Weights of a small mixture-of-experts language model, trained from scratch on English Wikipedia.
Size: 15 layers, vocabulary 8192, 65.7M parameters.
Training: a variant of SOAP for the experts, 429M tokens.
Below are experts of layer 7 (counted from 0) of a mixture-of-experts language model. Rows are named router (the router's row for the expert), down (a neuron's output weights, with its number) and show model dimensions 0-255. Each number is 128 + 24 x the weight over its row's rms, rounded and kept within 0 to 255. Numbers have three digits each.
Before each expert's rows: a language model's description of what the expert responds to. This comes from a sample of Wikipedia text that the model never trained on.

# expert 58
What it handles: Opening or inner letter pieces of song titles, genres and names in lists and infoboxes, such as S-aid, P-sy-chedelic, Post-gr-aduate.
router:147113158107101136108146113105116194149162104122104169077137097139110143161120153116148153098154169123135135097146137130136085141156089122150099150114165104152097142160115132142094156137115147129120116146130120126085096151121148124101092156161120134178158163106130107110160131151181098116138125132131169085151144159150084108088080087108134131116118140118121155113082128163110090168126138122116146115120168141150133112153161150152118123112081151116135125096109116103137076107105154120120139149080129105084133139165136104099162142114164149138125142143146149124119117128111135088125058148128119147106126086157125145114169140095150143120129127139156147143153108136106099173103108158097143133097118147128115134125121104147133116137163132159184099153144121151102147113157137
down0:132143121075108142126089166120082134158119177145102129124098120107130121138145105155165107117112167087132111144128086165112199156160112154122098107123129158128117124082110104155081117118114136152103099120124142146099106127147127132119106086116118124131094111150149117148097113102169097143147137110114127124123116118143137094101143110138108143122119139125149127134101155105171141130130151065170141132156112141106128112158110148121122073102147121073115137132111090144135124177161150100132123132126127108140077119146137120136060090115081157165139111138109131144138159131150147122113114161154114135142052097138123138134142121148165103112143128117143158150140168163169129166155143139117168124123110118175124139131157108119133142153164158143169113141127141161138108108193123
down1:143175104166087156166112122080104123124150141141131126121125117144154127132105133178121128132134125093115151110163125152138101049141099145124080108199092143107091158122101128127118136102170137125153128167053145109125150128110153131134165136098136144143152121123111120086124139095112144141105152119132147139147134124126153146136110100132117126116119125086143135147117099119154162191124162166146135114160121123149176130126103117135106148119128135094144131145087117114144110141120134138110142137089116130124136099109115124117136105076138117125151132132137085097137126146118147104138153128152118106117145142144118089187144134170154189146128127160088132135129142102112138107119150131112103065168065088111148139125100148117142129084162146162091116127163146103178094120128126
down2:056152101122143111143114122156180131126068160166150111112117107111146133143151138082158122134131138127109151166107103159112177147119122147103109105117134086171170119118120133121128099141137139138187129117147143133124126112123094120121137103099107121108155120129180150131128142146107133103141145147079146116148119149108092135103138164130138099104169120162134119097144141127113113093087153083099099149146107172153144145111083152114157137138103115116136141155119134098120162140122135149163136149132123165160107110101151088136145112089109103156161145102135158115126120110126141136114186132123150152122159131145109121156098158101121092103137153141123099103112110155107103119189125114141134100107112144152114165094115105149159128102112101073049159124123134131161158112163118
down3:115101141097112171112111127091131114096130115135117132132115092093145117157106157132087110121154171120114132167132171100110119113140097173134147074147125080143140103122167134146128089149157127105120120141114138148105107147134073120080136061106117128137120148149088129172122139116085124112121108118105137160143120080132115118134129175114158122119153166147147094136154123098124141145165134171129151087112128139128133146119111147141111077100125110090118116144097141093134091074107132126172108134189127150127101143142126131099126118107146122087142144116143110158152127153107168148134116144101136145148150120111138145115129109146118153134152119089132157134144127113178115116068106133142129099197118096097127130105095176142129129153135143129110176119127104101151127151104193
down4:136154173087114138123074148137105098160156115156168102116136120165094121103119114155150136137109102071066119160103155122120138139143172143077124166114131148149134153123177084128114113129121182120123096076136139179159108111113155101128095151140124161127085117148117134109147149127119120104090146104133091151116141113116138114165130136166138105129132083094123145107131136122142149156101149114168122121091115136091113153111113125115162164150175108123107132140111111110150122098115159142185115132122156157143106142134154122141089155161088101109095121156135128118112134150101163149176155148138141128128086128118105125093084136122121122147101122102112172121118142126160100097157097153129121168158118128154108111093152178149109117115142114169154113129132141144132099122151105
down5:162133108135086113133146130071108139113112106095123107138144172130096102124177139134143138131125158118092099128139131113163121099131115127127112144116141114142180173129094147122130141102121105108100094105153156148112133153099119137140135149104127119137134134145099144116135145108094107122119150145158181125137155174110127168103123160125096115154132145136129139127131121127070154146148138146080139073154124129153149117143103121130149099159107100109126141128141102141134098133114132105144115153136112168145089130120151146122130159176147135154125078143180127117117184108135106114103119126119089136145153114094123112077147141158129137119141113089162142112152142157205070159105160098128124109151123084126096119115164144169113079114119115079123140191163120139130160074153131
down6:114125124135132131064120143088112121117081131154117116156136078113130096122138108152127163162124097149126118152151107132112082128145103070114160156123160134162126120146124146108110133128122129142136158089105151154152174156112125135107126134089138132104111122104155136142130188159114145113121136103136161085127131076137143102155084120126104104147111162116129121128112174146093177123110106142195150097146117123128168119125183127137145145121130123163120084125111111104077081097138139167130114136154096138139121135121109146138158111126118123131119141112116116143131113103144123134144134125137117088170132161159143119103108137159052117113124161140133131165142146134137121156129162083170117147098094119079113082159124165099206151123119149120158112120116106127128103136094132
down7:119126156123129096097185126153123124122123126128147113104110134109111121145165105116110136116075123130137107130139102181163081119111135143116134136158144121123122115107112138129119100098156109104153153133127092145128158158134111184120145145141168124126175080151145137128076134097120144169134141105176127146141117160126116137142153076164129132158091117131139120126135151152131139162153127125108103118123181093137065121142124145157147135139076124121163107128147085155156161112138124123156122116133158149092135124173092152143105111143171083107131144094120125132139132157118144133089112184186103116114108119106190135117121121148089147136134119090082114120105120129145120137138094159123092121110133042122121120139158099111146163138128101127123084104172170145144140136110125
down8:112131119141140077128122156128127105127109132172109128109091153105112080121117135159162106145118141093111142139127119141069144120138088096158108106122111162113073127125118126183111130132113139099144141137145129125122129135143148152112175132122127134115107084159148130165146137106122144119142175135130109115140090091131098111112188117126123113142127160165110096167128112138165192107126127143171114142120126140106155118107169127153125152109126083177163125084138142149123145101068149125102086085150154152124122159093121140134116114122151120057121108153193110145101174114122122153191123110131124118121184117126135136096117086131147090146107128096122111126148141107104095092120114131114121143140134118125129124126115143097170110153173100149153112152130098144109135094130156
down9:095094133120113098124109117084122133096118111095134085149130155120114127116114132090092130151139117148162077158130150165156117163124105171124134083138146173132131109150130150092141133129074125107070131132139099181142107128121126121101123115093133129138164110168115114138153158110124146169126151092161135105136085127111145103150083140127152126128158168156116100124132177149112127105162105090126155121119117110146108135165134098152140129131106108119111099195128151139116118139144123157123146103127146148174119100128171157105144109136132179131127120112150149137132146106113093125162139170135173098151136146100136115161116162119079137160143142127132160118114135181158129109117120132106148124115169122126083139114131172188106099119151096140121121114114108120052159154118144
down10:141117099201105134134096162130135080123134118102116108115159135177126130098107144155164116077116171150118113123115123132173065127112096126161134107157141188154138124098139130151137105112139091153140101128123145120137170127078132110099127147115153123163150131133134079151102119118140128103157128079128110102095200144132101155142133101147109122162150105140105125138124144130132119125112143108115149136137120102167162112118147105135133138156080161095141132148114160107106136162115069140146154161135155132134085107115093167125123143085172130152137144129085122074145137155125116106141154112123139128105114122125106162141116106147140135170136094160095127107097123159153167090115095142134130120097155113130122098093102134131100176122147117140138154108159133110149134177122113
down11:136133139127094157106116126137139145142094103147103137117179115120108152117131159139122143115159135126124166138159107166143135136137154129132143148117126085109081083153148126129109095140149097086125128107098084144083163137060155125072116146102112135121171120167134101155109073149141143098091108132164134111127134122094143171116145143148144157131115155118100134151113089121129126146168142141148113164090081114149073144141123124070086130108167138127086105105140133171143112140115173140154151131150126143140093126129114129128141144159090173123109146090113153133141115119138108127115111162146136120119097128121126173144108127135114127117118153132126094146132111116134135074140140152098117116182079154145147121132136062131120077121135126189148089127143116174131131112109107
down12:160079087130121078116126172114105149122125123138132095123116114151121124112108128144099123134141104126117183146111120146167121140078106144167159146085123132128116126158120160111125132170158136131172110082121128110116128131121123116111137138123161135104164121103107132102157138156125092118107101118137143112123128146133084121125124104164160119121093166115137092128087104118150118085160115165132121174150151176134158121157110149115160146139119104137148109112152116171129147105095160117090105115094126181106115129128135103177158135124145115126122147095124157100054118095100189141152150101148164116145094139113133127074125117144133115119111107094092063154149128141091113118156105121146110126097123100091150122135077109131101150143114138126132077146111111106112147167133163
down13:144104139115091060138137114194160146122107153164127116118130143126140143131128128164159142103127130114131134078140123103133088063110136140138125117141086136124121116103111116135134098097166190104107103187142115118104130146171132125105184132106090091122096130127125165146095100115127123120125126120141065108123125147126136140150108156103137112117142136147109126119152098123142118113107142116128105090128167151119089092104093148101100105147138156125173110142079122113101084161161132125149118084173172097097199157150142143127181126113109116122113154099174116119132130111143117129125118138162139146129144167137121147150096112104173139127178118132111141133162121119179100130163141146120111151160108108158119111122104158144108105119134103126126177111111114140124119152120131
down14:147084149125169098174146106131141133082126168140134162128106156147106133141141109145122138117148145180109177151142105121129141110115181131118135168127153104129105119119111095108173116055120138136160139128170153119117122122149115173179090088094149101112114153142109119147132129119136148105109107147140136145089105108152167154130138125062132141132140117153095163109149100148108178112133131153110150115121142111156122127099156116143142174106143150069149135147125146143109104145110122095128086103096109110150129120123123140121086111131148127135133089065097098120146129122131140107174139103123146101086105129110147098112082102129093147093097165180144127099081117135114119158121090123151148155140139122120136094141141133146087154148141124097151135155144113127133161117153148
down15:144129098126124117144152151143126130103125079124168117114122102108122143120109107120155134132123118117113112080153133174122156086082139158145152151077144157163141107095102112122116097091130111104114109123122130116146152120142148112143141120164116153126090193163104128118127107110152123119114120131138121164146116126129060150126086160130108173103114115157135060122118100103097161169122121138106091151144159173102127150145144129136140129133120161167102173127120104139128129160146159131122115117144138162114112126092134187093120147112117103134086151127122151097106124105118115091126088094140138162131098092111125174127121119126135129108133147137120167131110142148121124146118119153103174129119166138199162145210131104119115144142129097173144139130070101129120133129093156
down16:100170140164145113120081168160098121145169122109145118155134141112175167131107141106125106140126113147170088137158129136167076080143096115139125106117148104139108111147192139127144107148112136183118106123093148081120122135130144135122177090124142126171112148174087112139115152171128091131123092080106079121122178160127118121085146136133111170143136143154105153142151135155139138145146153107131108093145138131144080139130129145125121134153132071135189111139148144112128116156127121145130141092116142156115116171132152133121104097163080136169124116138155144147137102134116102119123127174128127156103126108132115171110146134092125150114147134122125122127153137131141154108126134094107099088111095114159150107095151125103150099146173134180135120186133123105105137136144137
down17:094080130162071122140084147116135140121125089113091147162150124158142067106124124099101149123155121113108130105133139106154117144110146098127140136161144125127139087161150148118117150134074090123126123172075139116092135136162149108131127156145122138105131147123182108165164093133096124135116104128145142118172143167110116106165131109108066137114128131114132143110154128134128114139156093150125138129150159143131089067192137111102118142178119153140129090173133111145116107098141118149141126167122120152101140096118138185137137115135166114135123142135106120157160160118110153101120122134132136106126152121116182127149133147143173127174127106141099128145099130128166163129083142162101142100127137123109065170131098130102099112129132119164124137136156142131107159178108113
down18:127138134141075156131150148126091096113119132136116119116136158107121140125165152152138098081110119116146079117169106112117089109141131116115115150140142106137110094115095155150111140108196159143101108133163159139142141100137115175124140169157118134105152076121144155106105084141122087135154084129190107113149116158103116124073097135134146153152104139142116113060140144077135128133138122147093123155164134137137133096142114154080146135108140143123119121126127114144132171143159145109137156151075168161122114094119151146114143116127104155124166146120174119119117147099119142115113121149152125101115115166141125087121172130113126144148077147130116110155161136132144134142129146135133095147115143116149153131100177143102080156184130077110108104139145157118114137103183141
down19:103167132148125149148120166105115110131162076173145170164154142120134125135104104117121146157103108128112163137109162125157120134145156154166138115116167180124149136139154120101131092140105145085104128156141110114104075108170129083114136128110092136110111090105140140133108118094101142166082123107110106131144141128106076112160115092089129106119118093177111127132111150130114136117113115156112144089086125165113128128158115146134077157128133128132089090142141106115157159143180154158136123090120177099130135161118139153158187164106144113104153130134144130111168136149098146092105115129114123116120173092122191124104136106155139135139138129148106116152121120139157138138160157142153175143097143134137126127134105116148142119157149135110068131100123079105127105162141121
down20:131092164145151135071119132164121163164116146131109143132098129147100165105145124142079121124128084107117102154146102168146090158122138139187095146163118104140094138174129139160149133147141135099134093118107144117118134118086140156130183157101132142129176114114120104150138139109131150135118097141074140125116168102137153104173106111117132082149116118104116131162114131141163118131198155139145114145171152091146134084169142129139110112161138177133110117088129134114099144085111137117131111138126145117103107135131126170146096109115137139147104141144113120135137072108149089144133138152141138135144084132164106144094131091109083169149134142150145138121127106116191133151122098112128111134136125143096109143089100131139080141168136126164133102106127073127122095126153150
down21:125155101113111098141095137104116077146151111111136089118085124115132121098135210135102120130144117140130131147145122163161099166128139162135168106162136127121166118097093108130128118171146158114130151142162130188113066120136146139118137091089111103151162138144109120111094085138151117098175120103149162107124121085130147137130155105103170118098088133108114164131116155130129141152149102085141148151092127125107103155167126109128134153113147149137150144121115103160123115138134082133092140158091156125123099136146133083075109125119118120108126122129162136124115138160096072145093114158122164128127119130139118116175086143130109122110137115131124101129118122181116161160141155122136147149134143135140159157142094107138130141120147137107197094084164116129126158160111099
down22:151101108107112078147118111134134155133088122107102150136129120148173110146108103120135122131118174117168122110156110121134125160151160138145126119147127170135110162121153093142154169139140099118117134146181145151144143135108087109157078153112098074096130152144130119098096156124120133133120171151126121143154141154112132112102131114119143126100166112135143172113118109065089171141146106129121134115149110141168130091102142152133145119097112156152125117109110139098128123109108142156091123134151112103129121132131071127120166129143112143152092097127091098115107138179149144123160135109120126103088157145079137154150134123127145152135141135075180080177085143099124114174152123051162169138170113141095137156149147122147125152152119151103152166144140102120110137109128129
down23:137137104135121140107117098127084177081177108119126137132118115129159114106157143132105159127059108098107128137116160113121101116107078106136140125113162120190107156124177110130141162115116116142156111166107137098109139135141120111146140112134120147111121112116127148105150158121139130124118121093093147121113153087159140159134128189135129109121151118114137153136153091110126134102102124102137097119113155127134115106138126134120125109144147117148130149125141104123155135126192144131120131108159098156142099203175094132116162161125150150107108145112100114128184102132116116105092125157145102099164098120081127153103104105141154079078111152155122075109147131111114114137115128082133152144181158154162117110167085107120140118120165136127175130129159184125114162117101143
down24:089159126132152163111150118159142172132134143097133135136114113168133121136137105153135117142122100096110152177114136100112148101067133115140103153115095145168142065181155100154107140127067123117109164143119110102146132091120109119129098126138121138097134120097162096145113144100124157117103143116120106153125139136134116104139120176132126079100114137161130121160134163133083119064096132119113107136134092118136130200102114125116085114153123088144107118116140120102108129168126110153131135143153160097130119117141132119142192122122170144128141132106170159105102157129103108173095168094124142143157120083111121140148079165138124108145151128099114147145106149123128133117159154099111119120117132178119103126138154124126201117125124157101076132122134120130102106100128156
down25:112147109137110142121158107157144119133103129134147143160169170165073114137149134102092082113128141156129132142155120138105146137096111145167145123124132161088138174155114113132129152126141156138136117156137110109127118178117153158127120147137116121129111151122130145104137137159137093168115126179145135149057122150122081123116122097101139163122165101129150102082109163150151084167136108162151132142136125112121147135108135120128144173122101119168154132127151118124098057110105153114135134152098108062163138115104162148132140116119129171150121095138116139062129105124128138127118125118086171124153108127151102118176093133122108096149148129109169133148136127143101133165095135119130170131085177167126121142114143122121135151166071132141132129147153080119112142094173134
down26:130167139086162128151138111101139119127139133145145121157143157129145089092125103123096148150086175192118077133090096142136107102135140123165138149117127143100073099126095095156173127114091122113137100121120139121126129085140130148154109166128143116145113128146161140106136100161129125148147128088132117149125130156114130139117152124159097125121076134098102134184109139112106130145151096084127161132147144116095120145112121103076141133121123109117156061164131130170145147175145085174125121093136106130138136153155132150136137111085138141098132090125112091111139128162128118120101127127136146111144158133134104084109134088143115172133109172129114141157110153112183132138109105142146134101115146106104165141157105120154144149129161078109095144141151147101165157127142187
down27:150122127114135136102147176117101161145134138130110172140134116120133133125136092089099098091146148142106121133113148163136156138101136104107099119083138111095119154104114124116136103159136145149124116129120096136126141077164118129112126060157120101129117140137130088096173147158158122098128126082148134129142107106125176119156084153123093125196145133116150135119120107089124131114106143142193142140141100155140117123097104166109143147141145084083147151132178127161119171129143130116154145103120136118116127122093105138102151096148046165110115150151103114100159129113136115122158138094138148111118051118115125189095147156155131115154161132112155131130113128154143115134136108098163143134107107156131138142138105142128174120151132110069174125109131136143141117103130103
down28:154133155122115156158134136122113126152126115127159142112129166168136158127135163103127149129123107131167123077148098141145080126091121109150103117122138138085153108106116163117095153119121110114095190129151132117142111125137153095069157133115145155151180133116125114155079176131093115166149087086093147107104143169135135157119105167114123130172128144147119113144148169127170159127134112106127118126169097106136111107096111151163141135084108105120131122145115115122102101152149085128100140120104146175142148096099102111114118101135092122117108148136084131114128161129131102103118082129111142094114120117064148137150120111144172173150122070150094161133162138128133112127142139150131158104155114124111126110163180140129107143162124114150151136178101136117132094118089121
down29:098156144128148137090160145134134149121148141150144123108133149129143107133092191150109155147119116130133114117108170123133063119110073129109137109088113124118094136161134153134121090143129111129143078119121112154135111131150102142120127131114138087135144157138123118139114100112121126148169150126138109135171129128131164087127137122132122171126176117130113113144090135102153137156108144130097112143152157131098126116153115147142175072141147139084117134114099129135193144112113124134102124138077111089141115145144134113133134186121143150095109111137141165083110144090129125134135108140133152169099140120109098124126139159176128188072110118124149134106189135217127068165132156162129101113145140147132124085147149103142128129089132145102125129152128137153096115135114177
down30:098116113147115093166143106092126131140082121166120111145112110153126160109155183098127133136159104098139161160145145110127102109161131157157123146097135139111114147095139189128141139146112133111099103149161140149117070116106111062078138098133139122117139163098134130149152121145153156154153085121157114121113145132099097138118157052132156120098182095099127149150122142146146163129111131148146094164121125142119138126115138122153163113151132123135124125163090090094137109113161115105108096127116168110113152143118152106127169123145138109104116116113155149094133100158104095155138143112141129125145133158166112096095148159144126098133130182168111120156154100132148127168149121170110127161145082107108130120133124130143121145128148143113151124156109084122092062088124128
down31:085127129094097127181137130141107135135126096134151136114130132124153177110111145158122079120140125165119098140126113171157122149125124121127135142143122126132121128127126142127161127124127104097152136185107123155122155148116124162124161132105117121118169148140134114094077119039149120139124128104088116124079161117135133115126089146091131097149120090168138107165114114147143144131104157146177154147117095089121123105136158129134083152098111158118166130172127165094111109152138149168124118139139119137121106086147084139170092144109102147106151101142096139095119127094143092106132120148193141105106093110166096136133129146145126125094127115138122154109127135140145124055119127158138094128181150147132135138141152127160103131133151146136149123130111089075072138120140169
down32:115156105116138110087111123117104151127132118176103112105173134138143107129166119110137136131163142121142175111148077095138147124159118133106158132142117132160146117152134099143137105110106088163159164052160144107147090105151102123155106118177162095119070117137098140158167131121109156106151176122098118101135141104160133144145147135136155107133106094108133140137145087082177135112152150118156136159109121125134120132130127129122171079114128106144132137121129169130115157137116119124098100133108104113154158154106103154160160106124123174128136118125087136162125120149108103151154162127141117134166105156123150119153099159093151118161121117140090131132116128125129120127106083101140104147146091191125141127127132105109155160143100119102116099143202161126132078152159099
down33:156115165157105082138134111097159126125169120154146118148117102168110116148137103148088111103122142087102141182159104115118126092130123096153135134107088157122156105158110143110161124090130141134127123147170082108114127092150130094150127115113178153105132085107136200136116158130134126115118086146122145101098173125093143109114102123103138086129132105126157065138134110143138103119142141141120106117135127141104183137123140137097136107152110100095108132107126117105115173173115105133146105121118168087108158122139132088183097110135088145152130124138136119118128109145161170173135130107120123113090128102126172097078114136179121128127145097135118135142134159097154117128131123124155128127119133153160116121135113059118094087105115134142132141101115062148139119154141126
down34:128133144126103128157119102137153115133132104141118126100130090118110148146131110112140107140130112140133133114112111096123099122141100105138110135102166101157109124100146128128172152149121101092150145139134082100121135164099126101143149140125125095168121159099096173116150131114117127151111140134123120121128079135141123073132125169141142129144095132133107160088138172139072086111115071126084116138151144101132146191073132096186151149103215111110128107142155146107125149152079165126090085109188110143141077118136111102154114153098133119142132145137143115124135120138101111154116105139130122111142153181135143160125127113125097129112166106130127088136093108131174117127135129124142130112126169128130128130161097145117122138060137149130061135102151090147144134100120145
down35:143158078154138105117080126084072154158132106139129158167185141159123159135174095147139113100100104186154125139117113131110095107159087131126154176126167138112121121121136110140109123111124146137152141122106162146128092151152117123114128098149125146068132152088077136164119154115155139137076117106118096117149128084116166154166147105141143164089107109136102142111085110150157098183120137130149127110099086166143113179136126109103130146149101130142115089101104169156135148085117107135104145113143120134133133124096134130127130137163130142142133105093127110136092109119140094117102152160095121153090107133150123073167160105133119106129127148121149136118125134114162144078144115131121146101178139138086125135133123132120126097136144154160158156117136135119142124093100136
down36:127082199141155093136150123126118118133096153125115107134133135110163116113098132105117159134157074129105154147119106126089173134143089138138127086119124147147139166155128116125139137138150124113100088124151119155132103141127158152131116111162138142122159138151125132142129164125101118131095126083124126133129084151160092109150156135106116116136132080173105139096115094149142137081119104112149130141094188115162131149151165101160144119142104117163118172155143134166147119121112156136147115147135115116152103106158120152123167146160123123112100126128180182094095089144153144118134117082104169093138138133126143122143095151114106131120162126117077135112127151094108149093112131103120093197107095106136111092148120130156129086114152174085127117101172120107123119091161108
down37:148167154080137156136119064141162123129132129092153061166129094106135097112141129117129096152104135134119125156107208125129147124116140132140159103134140121147139133148127192153091141112115124119132134134155099130154136094089124113143109124134149101130101098092103186144134107130160114146148134109145089140087134089125134133134133117137109090176151132139118131114136143119097108123111144127158148154144131134123114197135109137134142131112102128176136177114118168092143171118108152105151111135142117102114123103139137146147146101128118144123119098119112156134140084121091167144164137117083164139150175127075119149109142122100100101118120161127142089136167124117167131134192120087116108157118145131122124117135112129078135144094080117144104158142178128158120104110147141
down38:104090124141132098115103126105123107127151077130167102137172134168129194164156171147180121102106066128125109123109123111186118105108138173108145117145112117124155151136126110136072151175154126141117112157121154115099117113114140128117175117105141131150155083115137072114171125104122149102138131136146181114101138125151125120115126108097169157133126141114186130156102114069126178167131147114122142178125108117123105141107145122159119088137138139097120073106140104113131115117147132146123141127079159106120100139074206146147130136130127145175156075121094112146121129091102109165091099139113148111128083154154135143124123143123138131149107146124116123142150107139139146147173136107122141115134124130121138136147165140136097140138129127130148113119129110144124158126132111
down39:134116108149121158102143189111121111146095161122161107182119110126141175176107147143110157191128135145153167117139123139113092125147125127090148103128115145112152114149110149128125118137086141102098119157119121192094141148143148143093104115096120130168173142134150120102111102120143146124126091167103100134131106123109121156115139089174124142109124122141105136139094096168101123158080134112151125132148129136127118134136121113154113167158173113112153117135134138130116124143131106110099138089134178091164151139109125151103128104109139130160121178128115160140126202171123079075107135137099120097081123134119115106155130120173106124134104147094127126126132135096095140134079099141096132127106107159114173137117154158092082157113127128146122134115127142158140145161084111
down40:164112104110118128127121125133092111135106161079129166109128130108169147153165140135118102140107121135149151138112123145127203101167107145130159152073147112125154197133147132124148144169160153134123153102096166162151107136073124099116096094127140132123117160113156110100090103101162089120122142145122114095123179098102089120127120059104118097117153086132120126129116103157104127149147131179135165133147091167100130144126135103117174128128106114116119135108117135097105149129149118096115130119129093109132156144115105150120117112110119142157062112145098127114113082115137115089094106123122134151149147171156131107108109101097121134166144127130158125113089146143128182118158138124125129156160131137144100160110138120099163140129164147173112130129163129134140157156168122
down41:121120113131130157139171115125087144128123159143156129180103128131134139140092102170115104136083125121104094130144111116130088112089131114124116130142161136110122128111105104118118147162156152143101100149166140149109143124132091087167144138112135124148132073132135104123127120138133086113160142145108150120089178140142147129119092159134160124137147119144189116103098102111158134169097128156149135101123133155100140113091138142104150143117149164138168139134141115156161120145153132159088132136159117152179097130134117104104095120135133191149113086108098097122105146171118123130122090153142136138127094134091130173139108150107132082165174123114154080115152135175139141136179112160119138098108154113127138141129162131125085155115139142172153103143198128131154145155178106
down42:132174155100136111128133101103139114152131128110125111116119187129073168110102116117097152115148132156107144130122095155173123149136132147150133188114135132149107166132191114111070141133159167108087130130097129104126104142120099153113120135107111115130119167144160134109130134085138150131103148160161122146123114122120156116121110139150080139149142143137146105158087138116137156151169125159161120114112113121105081144120145188107136136112119094137101160111134086072164122122156091140166127139124147173142182149096115150109142103121105141127124109086074094167137148147113142118174164147104137152118062157115107124131119117142147111109122138176123155145135102144136093135169102149117134172095129107129119120106102092153122122102154121099094134158117104116144123114133105
down43:148109134150150124145156111129129130083125129141104070146151097117113131183113096153128148120163122141126123120141123115139196129113145125120127115111129082150102151136137117122146129179116125149109116123141120129106139135128093117170160069149193160168108082161166118098117147099140123094125132149131164146129151089113138114090098151117130099135138134143096140161155141134127135109104111098134160120070076120113139144123172139118142102115093144103070104118149096103129082145114124128158127175104134165111113146135118106124109177146091097128105139150159130128143142148084101149134138095129136102112096082151130127088106131145115140123187141145186171096106081110150169135118109160109108131134119100162126117140146117164118129121140148115147128110146148137177117119136100
down44:128124085083107165141162090129144097069095152174083141118135145125147071184108135137109165093116117156089138126128132086127109141134115134103134140120149118109178123135159162142162141157166149114120132085131117082152148131126132141133149151091098124134110145078124118134143154094115082131107089075131142148106101140132129107128148146120106158100122168120170156134125097137088175116116128096101149106145146114123155151112131132147119115116091143155125129088154100142104093141106128140073129114138124168109166119156119131101135156133133107122132110139085128156168154101117143162121124118113099131136159122065147142166107108139142112107154107129126138162073121114139152140132065135130140141111134166111098086134120156121140141149145121124122139114179136112143173122113150
down45:113120143132172149130142123163185121129101082113110128145149111112145144155118134123120133137136102155114112135133116102104123142093116116129127118076120119186081070119119125122109107128092114128122144116114128085121132083091085118164111138106114090108111113131167143148139146148096116123156133145116125120114158117153118154171151092155138147147082086152129141117172110128101130128141121137100144161160163118119097137148121070098136104112139125107107157146163113115137153143124124098097112166113085160132105127148107148094204120128110106118113146168153107154121170162140102120135137115147133106121103080145133125119163098173162095129115068140094157141094126146131112115159084132172165135144130161122166094138139138157171142081137092099122117106123137151163148130115136
down46:131100158141174128139092132142151158145146139133113149092151093114102121108137119121090130126086159136161110137093102135111155127134129114141149146099167137146115139122144122165135121096162127094139165154179127063113115141139124148102126127132121124105123113121129134112121135142183137134110145115097123151140131125111162094088164135145172156123097149103142126128129110148126109136075140123115151138196178106131112140123124183115095141126114120136123137136132156102122148180139110133139114117145139102159184169128099133155107109193112132092116104133098092141166114092135132157152131114156100135154122136138119131134128103130148123162102144147157165103121114111101095117131145147097124139098103113132113035129128100098111094165101102107111139121116122149161078165174186
down47:118126102133142169082120137147131122095142123120177144167136152118140144093129201111143122125100159115087103130145121125145106122145102161135127102105143118136102131124114085090162111127115135127111106146119147126078134132128144140150142142120130131116142139164087133138071163100178119101129107127153128139131123170070128137116126135130140156116137172119145126110125117103128165166114137155121135141112108128171116129149159109161122138132140134141120146149114124126116152091136121143143152092106107170130116097131199130121115158171153157158113100129103100120081165120187127145136121134096157151134168109123108143097139104079111128112125144122106103113151146116106078105185098149115179083138089140148106127184140077118142117093102132187139127165155121105110148087146133
down48:126141113117119094164119146145087118171105132108139110087121099128125094092130117064114144103114135100098112108129125115117121124127100117142129094165122152128141124099092163115129116095162118118093119131080109132137137141121113135106113122188148140115096136156116120109132127140120159129129118136137145150114160140125155138140141139141135072171156166158135132094060135113111116127170136094147161124146117099099123161147081097148105128144145131143117155083147138137161133097169110086114080114130112116140125090110141087145097135176155100141127153122124117178200107151106154120111129141188147139153128117139102114128179113100120099098087105136135175118148116092133118128142083155110117152103151135095172141154109119104173174098107139110121160132124119155167134118125138
down49:100123111087181090133103177171119120163106114125115071092141130143117131142132132115113122150100114115184150126150099110135172153121160111129133089151144146157109141136110133144154136120111105133141143112098150158127148104136128155140129107154150131138071090117125086121142132149092118140065141109097131157109128131134124158161156164115174145085156089119159129107131136147129095115079138079135140117169150086111099104137164132119103048123164128111113116177146125121129129165146121122122144149115103135149179110154110101141157133152164058125142148094130126109136154116118147096141139102154156143155164162100108117142098132115157111132131149156167122093120167120125110097153151131138094138097111126128114091092146165105129120121134128128110117113141129115141118136170151
down50:130147137100132118127103087137126078110114075127098125118134127099150118138121104147121123120147095131108157109131144134113128102130157115167125103129122105103131128130130144170116145116144108172146133127169126097145144131121121146132130096131125147109101133114123148134136122158120098165135153160119125144161128149136119126094136178097107138110127108146154096138163176093113112084148170121100100152155124083118120138089140122157183172096164136117176087135107144132109141154144145136101123128120125107097136129086068153143182123127110112142093152178171143127189142126146161174127148119144085208123134126150151090147118094134129127116114141157129122176150107095150133142135151101145115129120141137156079100153102057153119122114127106073124126144126133124169162136144161
down51:150127144158178138068156140143133135119099131152133138150121124078118127122140101151160125109155176120139098178128116092131132115091120101104143120117136158130108138148106130131145122152092124087120138125155103129122087153111148132114138157156127102101110104115079163104095106138083085114152096149131169133108154116148153132056113153169168136154069132131095090086122125146139124103168164080115115117117106099157114092119093148109131136138139145107123103140082117146111130112150105104128099127135136181160118141124122108133146141126095144143102074129139160159086121089140145132122104121157092116072139118094133122076104142148121112138150106104120145082120119176158169140114129137129138114139124147153172125165168136117127152128134162113143128093137115131117108170145138
down52:091099103143182106133139094124134098126123146138097141123095088130114148145171104130123160115135117119107160180113130156169156123111104123141143160106178116146151108148107103138106164106123122135137129092147101094098156134124142129148132088130116172141137149139124147162126138131134117122135109133138134125127133091145116185096152104136130096159152074132148115139154123182176141121132106110067159137121117128111120165074128130151135096126158136115112135103142107104109115111115138113103158103132145170133106140129152092207099100133123084117130063122132090147131101151095130099104144107132126088153173148130134158133158174119147099106119115103146190150132112117133125111105119107146122174122130110118133130113138142124121101121161089152139167166149122133136061130134160
down53:122120125087151115131170087126132163156111120140124160142109096076164130128111086149158116160130115126104118103116150104104164145130180132127148129131154091148153162140162134153108133117124110124144148139164126095143156122138146107160095120144108114148092122088187125131095165105127139128100147110096116149144089083138088141127132123150111113121117127108159158155183158107090105134087097096110085121135142114105154147135119133083174135111119161119111146106142159135140169130104114157129076154160128153121116152114131090086145149152134141107119145125171133114140183112147159134099149152122114107134106094136131133119115097128135075114147166099156122125114153107103139098145147080125134175158139106133140108083128141084119133125077146162143121126115135142153152068163127
down54:096161104113137144145111160124122126101125119135109112176136123132111129089104117151126134084100167116129124107105113145105216121096134141083116103140121154160152111193121137135171066129065108113103158097163124102114149159141153136092134114152097119099132110093157143116112078166111181100099184102098149081167143123116121127117118125096126057130131144135124140126130116113143165111092118114122088117110170143145111125131161145126119145126104117141117126097116157120088135127126142167107086125151129149103156185157121115143117119101128129057119132111133126182134138099146136142124146138154131130127143102135117095130146110137119115136143110139152142150154106158113106152110130140157179137154129136076103114134123116114143119129102130086139119113125112113125153126091152